config.yaml
n_layer: 9
experts_per_token: 3
d_expert: 32
d_shared_expert: 128
lr_router: 0.00101
vocab_size: 8192
norm_eps: 1e-06
tie_embeddings: true
beta1: 0.95
batch_tokens: 131072
seq_len: 256
steps: 4110
dataset: "wikipedia_en"
Below are experts of layer 4 (counted from 0) of a mixture-of-experts language model. Rows are named gate (a neuron's input weights, with its number), up (a neuron's input weights, with its number), down (a neuron's output weights, with its number) and show model dimensions 0-159. Each number is 500 + 25 x the weight over its row's rms, rounded and kept within 0 to 999. Numbers have three digits each.
Before each expert's rows: a language model's description of what the expert responds to; "gets" lists some tokens that make up at least twice as much of what it gets as of all text. This comes from a sample of Wikipedia text that the model never trained on. Tokens count by the router's weight.

# expert 40
It responds to: Word-initial consonant pieces. Opening consonant pieces of words split into fragments, often after a prefix or hyphen, such as in-sp-ection, s-even, S, St, comp.
gets: "s", " S", "S", " St", " c", " P"
gate3:484504524515508543499512515472487536502520514488519509514492505516510536513504492466485510515467507514485587550512499517508459536489487519498479493477538480518510535504521444487471511475461521505506511500488486502472470462484523513485500495556477499517463514506508475497500503506531498481505483469495481521491511521497496517508435489528478507543535490464472525573486520535506486510496488524503432474488527497460524468553441508455546470486511472451509469489505481507520492499508507
up3:497495437469477469438486502498510488434472487509461513507495449509538509506513531551479506512489503529511459501461497466484553473510536496506487501516494501515503465504459521523531493520493438505522494468509529515486571533495542510496506519471499481516542508515519512491462526494543514492465520537496462549488495481469504450520521499515518495510510488500553489493531506466474471475527483493480532508498535503499491504500493506543487497543493481499472537512515501467492518482481519
down3:517464522488517513487558500501493511479469509458557535501471510525496540473503493522507509488489509526479463515516508520459491473523527528514468505515505464519515497488480496508506509454473501549460491485498511456459551512478492503534448506508530497467516485515532513515477461528522498481528501508479558508495516494548489519464499518473486508453472482464495496465519511476528474485472491481511514479566420506495480510509483505482538516499487478517488528527505511451495451519498482

# expert 27
It responds to: Table header words. Column headers and list numbers in track listings, discographies and filmographies, such as Title, Year, Single, Label, plus track numbers.
gets: "1", "2", "3", "4", "5", "6"
gate7:502532504494504502526473451485543499502484453508478467506505506564526445518506501540502526537507530509507503533466481511466493484481494493504488509518493513500529474517512482495492524454543503468494485532472458454504441552450514447506513516501493541514498489494541514516538507480519429458476491486514486479488475525534497524490460494471518499524495548506527508516516491476501530485485537491518499506503468514498506493486538501524464487506517513456470530495517496479481541535519458
up7:451465469469480511482482483518502501511535488524542501501490503448474511485505563501561480543485465516544518473521526491518530518505511517513482516553494475482474496468516521499470483521471486471521458465513529519534521523431509488552479466517505442499496506489503539454488478495468540500506531495494517490532466471488473494494513478503527488494547512495538502505485511525510546531512465475472478506530484505529486527527521516497488487501493457528486475494491503469483485494525528
down7:477527448498507500519472538545428500495507493477490487473488515472499491456557499446490459535500480535465463520476483500525505536517524457503504499511487526476488518482500503500501492503528469554495492466490529489455528485512490499527547518506478490452512512482497513462470516517433474484465463524453524532505500503497458451479498528497507495500484482508528493516491498501501510563492480508529515496497449488484470504502505521473467487529543528522487518461507473517490509505519497

# expert 18
It responds to: Table row starts. Pipe characters beginning table rows or separating header cells like Gold | Silver, plus table dividers and colons after infobox fields.
gets: " |", "|", "-", ";", ":", "="
gate6:503519507495511544506480484525531528470519491498546510460549493509526508477484460546473493460495468502527520539503468484463513475503488493511495529464471510512495526499473480497501520520463498498487535521485463496533454506533481582528507556516481522525482498531518470499491507503518497532536491503507490487541494498499481481440533479537475489473432487474501526481494533498515510488500485522493507463514472465483545516510492509484481540505444494500488491461520528497530461501462478
up6:422507504502517504539473540492490537494514551529502519528486478501572494510498495500528525490479507513515537546540517487504463512456511502466488502479453485495524459527516504445496454517488467487510528507506475470473537482506489500511534482500498494532476518484527492481519489516511501500503555522494503474564476529504520489515494537494441502478507512507489525479475537477553515507492510496468462463520483495458511475473467534489473513481515527496476532496492491480490453488507483
down6:480487500518513510474474518448456503509529483518474486481462484493546511535518548499503484494510503509513500481509509588513538544509502492500476472502484486496498456465468547468464491560471503517499529528476515523487516465480492494499502449539497487515518501493497468527507498474515491553498544487485490532472517502472535525483473504508496503493519524479562502489496497460527515501483497490532515488514456498503488497539437487484487532457525516478538521482488495547507504472509452

# expert 28
It responds to: Predicate verbs after subject. Main verbs and copulas right after a subject or was, in biographies, such as is, was, became, called up, placed.
gets: " was", " is", " as", "ed", " be", " were"
gate3:494529503476512513541503531509501505491487525530483493494523525488543521474480493504476520489499494511562477550529477481453483443477468497512489512488530535524506541522510469514510503485500489503480515497503473477486498470461518543524505469503502481529471503483491458449534535486539468511510480485500537556515515497521525503514476460547475508525520490527497502486503505513473457436452514516477522486579499493488533471479508503509515501524494501456498445510513477510471522464497478
up3:522537480499498511530513502477516449509452510523506577494476488478447474505476501473499525498522530491484497473497517550495548515524497499531465503499526475550503487511485483488506567472478479507541473489509503502506493502519499505513499507483517497527500508513492459479490473445502534520479522449440561529519513480518526478519487482502512538487525531545460468519528510496437465491502501477524492485480502519525505534520507509483508498471525495463516547479519512520506480492477464
down3:573503444502484520476455495488486531491472491509503534476461532547493478490513473526510487531517514502523544522486475505491429494489484490534487510491507484505565504483475486470529486486516476498539517495489500513513499500537501502453491482518503525486500498487500529496498549445444556538508530541522487502516507494506474519498502504515502467524469502503529549511494480540496478490543515472476490477467470485485522468537470553497483505476536504508454481475502530503500496480502468

# expert 47
It responds to: Infobox field separators. Colons, dashes and bullets after infobox field labels, such as Clade:, Weight:, Ambulance:, plus country codes like ITA, GBR.
gets: ":", "-", " |", "|", ",", ";"
gate7:561541499482503482485518544482521472528471490526478535505491522499491514484471512504501450453518491540487549509467498462488477453509493524495496460501521495504525536489488464567513553536502465502442511504513496482490492499524484470506548494464495536506482497500516465504491508526479491484528508480466492557553491494486453499459519493474502456488470489501531528528490524554538481507513456510505531511521498513549526506507488517497487514480515509511482488480494457527503510519489524
up7:490519524492495494491490522483498514515490514502499460518523486484470531504465518473519540485492481500597501525517486489478483496537523519500540486509504503497509482488476489470480486520528499484471519527502493483489494488549536477490542551432460514513481502539532481522454449524496501466481500467467482516489527491517469515533528524481486467505522503495511458504477530518517504544512511457508551514448471508524513493499456562512501542483539477493505487501501505504502522458481532
down7:483448490534507480495524498494493518494478465491477459497509528543533523498502537479487489480472477516511485436512491453542502463445489502523477500520470494490488460521524466490480486499498481486530494461503511476493503474491540467465479501504503499480524518488500504494490554480494423509488494535483461531503530502513495550505505507501491531528535514501452476467504504485495471552492473482470553470485503490501499519493464516542497512472501488521492544471483484474459512464493564

# expert 31
It responds to: Clause-joining punctuation. Commas and conjunctions linking clauses or list items in running prose, such as ",", and, but, although, because, while.
gets: ",", " and", ")", "),", "\"", " –"
gate5:472508521491484528509522499461490523536503511469475469492522541508466481517466470531492512474526496493496543475470465466490491507498506490480516515461506488505528486500461436465458518524540514466489526501497488508529529479493505495514543486475559539468491503489541494487530511512482525536501513457487547493515492542541506504470504466516502534512502526501489509537511523490466546434510506489450487491506502476546487498488505508522536475489481506514515510483521521569498564503502518
up5:494509522483468463506515526491507437524527486500481517495515482548517487474491516442484503490515510501494532475520477465486463459539463492496481489507489504531476523486502538537516493533509447521482505529528527506493522470508504534451523504496536500516496473483520533477496489501522480488477482529523485509522523475502459496476526458491516470474529460501513524499543493506526421536509501487533481503488518508525501545514492515499499551492487542509485448526450466526471458476502462
down5:519488486491463536489509493499488531490503497522478485499480490435517523514488547511523444514474520529500495499488507532487462494491463490504513498455486561523505500487555544515513505499476470515549546546492470529460500502478530489466517481466481508518505504503489498539472491477504514498468478522520473535486554484517469475498539470493491468488521516507511516550514482505511505497469476477505496543500517513508552457492482499530501563515495486514509493500456528487438487510516445

# expert 13
It responds to: Place-name and name endings. Country, state and city names and surname or suffix endings before a comma or line break, such as Germany, States, -shire, -ić, Jr.
gets: ".", ")", "s", "\"", " States", "ia"
gate3:490519496520466476506491468530500493497476512503494486549489498489479503521528486530468473459493487515485529534520532516478465526504499485462460500490510466510508526497493477509504503509460504461491500492476492513507484459519509482500522518449492501517542484532497523462481488525515496508506528525545489541502518512521542490525487450530475511521507474486512552524477505460505547525479484547494486448515503497484498491476513544426506510523530500490446443495494507511455567535479544
up3:479502501492481474523479495510491470493485511513480516576472517501486496565509456508488494527464474505483502511511517542469478464468491489466451491458488492545499517470516507504515511488490535517473510498488516507460477493535512475476453510500475530534512500567546493472510488512503488516469528505496507524507487493523525479522481493565470547542479494476511506533492515474526531536449489518501484497550533447479486509474485492478487524531497512475453455513493495505486510522487537
down3:515516502501489528527467451508510442484543465503492498498516485476458495519511486503503498547480494502447526509469506504537487502496496500489488483510461522515469498471514572535519507487488478503502512480532536535500503467507468494457480477503524461551453509517502528502486524507526477485504511541443491488503495499481528449501493538538490490529490506481526521478535480494527565539513454477489441467493473499499516515467529533563486491510507470509477464500493501477497509493492495

# expert 44
It responds to: Determiners opening clauses. The, that, which, this and however at clause or sentence starts, often in census prose, such as The per capita income, Later that day.
gets: " the", " that", "s", " which", " The", " his"
gate5:478492509471508517524538466518498476461492466526474518498500532514515493486462511469511511554452524478515532486493531460498431486492519512510500581498467479501504520533481487496482488502498490469455517504538498436479484515488509514496447489485498543471471510486505533525525509521496501490500520498513520558492492525538469474532532495497471496476482536510556495506456496498501486445495463505531520483505505503579498485494515507525486504503495496500493544492531512505490534490530498
up5:529481529505478518463489503455489531466497498505516529526503542485486512496493512512503509469515478508506518488516468471510572457473523514520485521523497490509536489530473504533493465467506507530559526540523473461490505496507496509519516439454518542530444522490548477523513528516513459522515508467473504469524474507420490503484496516528513523501517496507447498495509492467473501497491476504463501517497486497516463485504508528459498478505473512507559526468510503514539510505482539
down5:436493523506502507481490531512505561484490451476553518512489470481521492502526524481506494488495487515493488483492459475500518568485497513540480482466485466470505487449472535468503514543489479501511514502493511523501528477485496511493502511479547525508511490491551535459490464498550446506552475497467512544462499535533486463478484495496524482489549497494498474520510490485504488479459460463505500487487546526520467500484466493512470522513459513516476510469524516468486511467494493

# expert 20
It responds to: Role and place nouns. Common nouns for people, groups and places after the or a, and their plural -s, such as player, city, government, Minister, towns.
gets: "s", ")", " team", "ers", " city", " people"
gate3:486474510516472461508528517466513535484502478488498511519506543496497468486462505491507502501458537487501525490493527524517499463494558465471466483495529471515548473523514455516530513544489516457521479499493462500501469500495503490536516492504498531493497493472587482494494484494493486508530555525549507500542528465500488480519531460508511506483478491482462474499519520488491491477475457541533457523521492472493535507513542509487514496516525485477510554517462508516485557472483531
up3:480494518520480487523479505531493502521478484487514508506445500477488520555528448533481558523454517498450492509486496460503505479463528521516551465553520518512468514460500514531501495499525503502532541513493505502515500488517499539486484477523470472470529497514468513500520518473487523456507488527505473521514491528505498482530496478498484555499573502492490457508503482496454501506499506519478489502493464533499525494493445538501459500468466542529523502474510441518491479504527464
down3:501480507521463537494489521510536502480514501495538526522467562507518471455455494486530460537508533482488464516540550485470502494494474519470539523492454510547541510475498531508501513473508497463471477507467485538539518495505492508480500454509520517482455529490531484481462477512535495494447494495455447511498460478495524501521474503500476463468516487487494495501512492465476505507530490522484490513521488488513513447488556481526487523500512476500480553514483505509506517480448509

# expert 9
It responds to: Pronouns, adverbs, function words. Pronouns, auxiliaries and adverbs in running prose, often after "to" or a comma, such as he, it, would, -ly, fully, more.
gets: " to", " he", " a", "ly", " also", " He"
gate9:485519490481478486504527557486479527490524523506557526539496495477527478505483489494475496538491508502498482504485492512473478540456487496494541549501474518447516550490488513521503526489544472496473508538517492478510446522468450534491505521475505492508509541481478476496570489465522552493501514498501493494518539517505516501487521500514501507512526488484484455504471485499465471475544451520445514485495523476463514466495508504492492517473498567505475536495443496512497461506484496
up9:496490537475463453491526531461504519518458494498500507532481500515520476463504479530506467532513502535497468456495489539566521508499482515509512479513456497492497515522504509486482520508532552517486455526492469529543495483499531465453477472480545494528515526499514510514543540463522505458490466458524513485479544484466478518529527492529513527466528490513531466492498515506474485505529544542497487481533529509486503530474501534478497490475488490532475452480482476514484504467478514
down9:502510507468483458524512524495518497528490495511498509507529484433542521514488463511455550447472510499487480449516482513512477486500489466547534538522475511514501533472509506475480491513530466520515486514502514458521506494530498521551527489495532469521493464498506495505529530483529498520511474476504466510492503549493554494528560541531455546480498454523481509506471479533475473521517494514499503511466527531555482471504462487502518505456507464524477494514508529503480505496494479

# expert 34
It responds to: Mid-row table pipes. Pipe separators between numeric cells deep in sports standings and results tables, and location words like near, throughout, southern.
gets: " |", ";", " in", "|", ")", "---|---|---|---|"
gate3:484497473491515466506530531535512500525506484463500520522546455533521520466484504485476549462502479489510502502520469496485473458448501454518530514456492488563493508526481501497527500535537503504451546484495458475444471500515480499501484543542498534487507509488542529506508548518511496510511528527494484509510528496482529503490474503510496522508466489477505527486564512512526506477479494497481518504499482462457494450485498521514493471466486515453478508492458505535554474485489502
up3:487504496531505504502499496505465568524492541487472534515535511494497541491482516534507532482518484489509514469531503530504471502529489501478487524528570501547485484512535514523511433538482480493493467477524474490492492475498479535504472530509509542480527486484518519489458481523524494503514533490471493532472490509455515480495459539481501513556474512497519538473508537513477452462523507505518488483507480478456463485496495531559518430505489486459469494511499488482509487473497494
down3:540530462491446484507511522479505517552482473489532526481459455532479508490491478509554490514508493486509532484490451455521460532499451477442490527487474506493495508495515522486504507491526495483521531515500488530468522478485491475467535492507518495535497529503537545440525509499496512497444504476520480491507443547511478490481491537529524518533489492481503499467553502505530547506503514507467482500538543510496480512496501498500476500471507503527492498482502524453471525493466538

# expert 14
It responds to: Sentence and line ends. Sentence-final periods and line breaks after a sentence, heading or list item, including ." and ). endings, often before He or The.
gets: ".", "\n", ",", "==", ")", ")."
gate4:479528535484523460458519527535481503549504541511523522481499548493505463493498491467467480513526447498523500537482538528478544528470529490522542530457526458469514484495512497516535519491474524501476498483518506470520500465503490488496438482468465471522523487499505508534513525476496502496521511490516499460484505490524509506472454442514523516485496483486496484475497561523508526468482502465473505508496490553503532518483491508526537504473508498484476469447465498518536517539480492
up4:503492517515482533523453468496474494470498465488483480495498470505509506521519520515543479513516544510470505461473509502500447463511531515460499474506478498519489503519500493521474495501487466532505481506505532496500493507519508514510540475516547502478478492498525499467527526505508507540490524529465499509526499545464474466509474529471488496494541517534469500502474435493475434543518541512528502484516515460457529521527523492458460554476537480491504535521517498465495519450550509
down4:508517544508485528473505537516515505493537497512513485538519517500492505507526517506488478497496541486490535556516493476538485506489524499479484538521502492518501501470478531510507508493482482479483475526506472417526477502469534440514505515475535450499459470485534505481499520470528507520524525560466528519461483525485525533516533528496513514492536491497505524524498483476451493511526521478502471445521535436530491484484505455503480486478532509496490547525504503490511533519453508

# expert 24
It responds to: Personal names and list dashes. First names after by or at a line start, such as John, David, Nick, plus list dashes and initial periods in citations.
gets: "-", ".", "|", "e", " John", "="
gate3:464502516493490493510533534501481522477472491514518463501482490493561474511504473479466479529484486483539486523450506515525482511514527490465515480491500481539483478523519513509473514443519533522473525495477482557507446514491503510493483556443491573502493499500569505494472528516459480513517526476484465481484464527527509513504469511531499510517520478502521478504518495464490519463482481509497489448504520548482512516472529516451516485541497531461520486489478481477499495478507481
up3:501492525510519474483484466500536461513477506464561533506524483505504528496486516526499506506504519492522459502530518490523493509447462506504518531501494470462540528519501505450485553477515511467504458465528511508508480467511549523507471473526490510504516490483462466484491494489522528487463479532480508558527511500491539503508458519482523492522504472493476515483445448556515486515488499515529472503468453488503474494480439481508534540467538504506498516502466521524532530482503492
down3:486489479478526476508528527538510473480528511511515513439533509496512499500488535552513489523495532475490493502570477507520487476497477495489489501468529510529495512490464554541501512481493498536483484508497523498517528469452512519487478472510456500448530502468481548506499562508529516513518516497481499518494428478491536455509494476482538491497470497472527529522507474554486513522457507514484516510462491500527525487514467490479518473460492471498491485537543500515494555521508486

# expert 38
It responds to: Decimal digits, verb endings. Digits after a decimal point, such as 1.5, 15.3%, and past-tense verbs or endings, such as won, received, favored, knocked.
gets: "0", "ed", "5", "7", "4", "6"
gate8:486501530522507532510604508461547505499494529533527469488531490487479474486470529500535496472503482528530474518496467494478541493483493492528514508484487466474529496481524461463463505465529508486492488546468491487492492518513493475504511534526505529487507463507512536482513491514512483517532520541489513522554508505466478453496509447525513531500491519492476453490448469467512493497463469510514471512521448537452514518477517491543485500490534497492504539518495510482500492521513505
up8:481516467446525499485498436493510467513522547542495503513530528485458472551512533503528479495500458496522490516525488516496515493481511482499492521502515489527508492531498502501494485496480540514521509521483505508481503493492461458518499559488521443507484494493541493477523513502506497510496528545448524507534486489492513450481509425525507505490516527525515456517489505481469486498471499498503452472567488474483510559492541455504504516480539470508535522516526515487494459479480509
down8:516545516523515526501489458524487541565480493482503493508516485534476516490488506521501478526519540465447502454519474462484509481527500476530487458523502500499496486491531500512511515481494486550485498468540521502501538512506496498531522497527507503510478519506495484446473449520495514451477516477473502517490503517494528498500495491498546541520483512474468492523464463463465476469500525493486488551449456528527554455472528489490478473498486480503482509474464485469540471545490496

# expert 43
It responds to: Non-Latin script bytes. Raw byte pieces of Japanese, Burmese, Thai, Korean or Greek text, plus table pipes and semicolons in number lists.
gets: " |", ";", "---|---|---|---|"
gate10:512445490506458523523485528549513491495509480527507497446528490501504504514507496518503476505467513505495489500497522483532536521473508522492504496461511492514526468524444467493525539503529499498492508469528530488496500485487522464529481477473565529539498494492502515501552545534516524502482439517483498479503510501542481512469477476502489483501513470539473492515521509501493508540516483501447547507509490513455476488480529483515500490548447479435443456483504532517516505525504530
up10:437498512511496486469489496554497510500499485531523490489487508523518501512581519488505462490496521459479526545475486476526499510486513488468521472482549485470532470515504501513475468470497479546523487489498443450511497482479482491479474501494513510497519504459534485444537521479490476505489486447541514503508518511509508509499481497530489467533509484484517504573564522529480502501513513481492484547452463506491521513463507483479538488537468519514504491488498519521540476493512517
down10:467517490545520491481530509496485495455520486478509465507494529481560523460497512464462483510507491522487562495501536530491492512518527497496468511482490449524548461507462519489525502456495508477491496499504500510514552470501474480499505477468513477451492520508498507499537449504466502460495459486481506523482472550471471535548527503505484509464497504497497508525476474550505525554482500465495482506513498490509517535441504525470506504483537549534529495507511520507542513514509468

# expert 8
It responds to: Plural s and be-verbs. Plural -s endings and auxiliaries is, was, are, has, been after it, which or there, as in 1980s, there is, locations.
gets: "s", " was", " is", "ly", " were", " are"
gate1:502533488456505498534533524508495457493530494514511545503513514479530502514497467496521454490489505491461571560525481494509472489474510520483443487493480523509527501502532465545509486517503482499469495507512489522516525496489507496466495504459486506506462507526521498525466499493538535500470443509570465530502567484523480515527505508545497487499509505529517497508475523492470473472493534516462498485509507488461506524533473507481491458493443536512482491492462535472514458498491517
up1:470476487515458469469515485504486540499487466489466494498462451534490494486536470527501488460489505520508504525520496520481545493487471543523544553504525491531549504512473484491508454520513455496507519482518511479453519507544527488496541510517471516481448480500449468533505515482507471510478526469447523511512483512520505521467470518491540514505527503499478529464509504534506465514482530513511508486503484509471496482478504527506552527518442511527505502560473474499519508526525485
down1:491463483487503542483522548522509531524514532491488523480504517528468477510472525469496527481524517449502518472451476474505485504503508515489536527529510480491444505478544477482466445526488477556501526532458474467485500481504501498513509533554502501476496481513505495551500510469481438496486481519467532511494507516520480545543534464480465454493514494512479500529502493513520508511482481492522506498534490507472484471498491533480481518503476516442518507510530567481468485513477508

# expert 46
It responds to: Space tokens. Standalone space tokens, mostly after table pipes or semicolons before numbers or dates, and spaces inside foreign-language titles.
gets: " ", " con", " bi"
gate5:493468493492483513468500516520457490490468538513495500520506522495482539511456512498528496494515504532526503481475510451525508531482479499480497461558518521512539525482505511470531488474495542522506521524539475501485497493513485483498514472543512499537450499471538519527484508498498545469525486504499464490474486453508475498493462506516494467608469440488484452513526515457484533519503522515458487541506521524477499519469503470538483497517497502526493518480493533507493507503493460
up5:541522500520510512510545487485513482518533462484555468511470479504517499503535480527514495483452504492507484581497480508476485490461521492512545526472475474480435472512487487529489531502509461522463505486508500498509500523484536474461484522496506487492557510485514447478524467510489493520500483510511496503481531537502521511500537500509488513459551533500487534543484490526471454478483499471513542471474494464505508485552494531439450473485511507480513481505503483500509496534500505
down5:529508525477518525555488532491489491502477508498431481476494487529448499495524460489495482518491498516550470557512526503469519493509481486492497512472486515484514499520464508495510500480449503462485505488536467450531504518469467473490508512523489539503482518543502415499483489468517538495474501516498509500532498478483445525496524502487497530468529469512493505516523530495523499444526486521491536467476446510469534522492501457528508514524468525510531519484504477530497537487484510

# expert 1
It responds to: Mid-word syllable pieces. Short vowel-ending pieces inside words and names, especially Latin or Romance ones, such as Beet-ho-ven, Winterbot-to-m, reso-lution.
gets: "o", "a", "e", "i", "ro", "ra"
gate3:470539486461558484566493544493528532499522504536455486527447459517513534497530510488483462497446520523539492515481518497462508495513484483492520494470506505514471519507502438508493486514485481509485495530471496479476509501519531479499491539530508532493510509507490496514554509514491496518515532516494493510532535476480495491511502443504472491487534525516493493530510473475500503539497468470485510498528467486453505525518499511486527530493497515456494501412505511528498572500494490
up3:508501482494484488501500480522537526515483487528489496525517494467537494500502491477491472498492493482527474492477556494510502478487517453504511497471522493506533506492471520482519511515499485454506485534517469462502494458459501483533517538523514466471498478479456476514461483469487518489521583498539494521491523493488427494535527516511464495557482546511516459516532525525499525491541521491472497488474523483537521544513561460527513509512548503476467479477490520512514524475491471
down3:526492526506505465486505500483539499486484528509515514476495487504476475483503571539435530484522535473519503475485457495450476481479512526495447526497515487516462475485508485500478530535505521445490486509501481489501499475508513472480488504532484519482455487508511508491485487455464548532478541509511507509536557504471496502474544487494523505475456468524488485473484477517505499490507526512494488489492494528510476581509526467519507502530521517501499487505476558544536464544497514

# expert 6
It responds to: Number separators, abbreviation dots. Periods, commas and dashes inside numbers and abbreviations, such as 1,000, 76.4, 56–0 and a.m., plus words like almost, nearly, due.
gets: ".", ",", "–", "9", "0", " for"
gate5:483506526468501556497520518481489488514506522542526480491515502505495519550527490476463445510492489469506516526504478484508451445506524493455490488493506495476504551548513529488499495475515481469528517440550487486485484508477459521483473489493437515482481495515506493485510509470473493508510533463478500513483521522512545520531511503505482488513513491550506528523498497544453505484512519539465506474522446468495485459547469522475506523507502520518455461518489509522494533538504470
up5:500509479458490551485485476484473501488484505477539483520490482528520510495492466516514490490501490522436506454535490443498504535503482481490496485522506488450481442481526514523488520535544525514474489502470520517512516537488493451460476491505493502483486487484445505483511467501506465538492484458514489494506514530509496459503510510538468516465527507464510502511515528519491482493502506488465498514539481547547534480483525513548499513464480482534561536493508518542488512469524556
down5:480507523462516527552471540466510492471514462505519495489541469476501526497473544495483458493477496509486489525557474513505474511520477578496526515552436487519533518485513519501565455485489515495508507510528510484501512482517507508515448508515528452510489487524484518503499474495489494491470476493528513446534512469520542514491495502507488543477475498469487469505510521508525498518516510572527502490492475499489486533487453526513506501449509515506501507466502494520552489484495482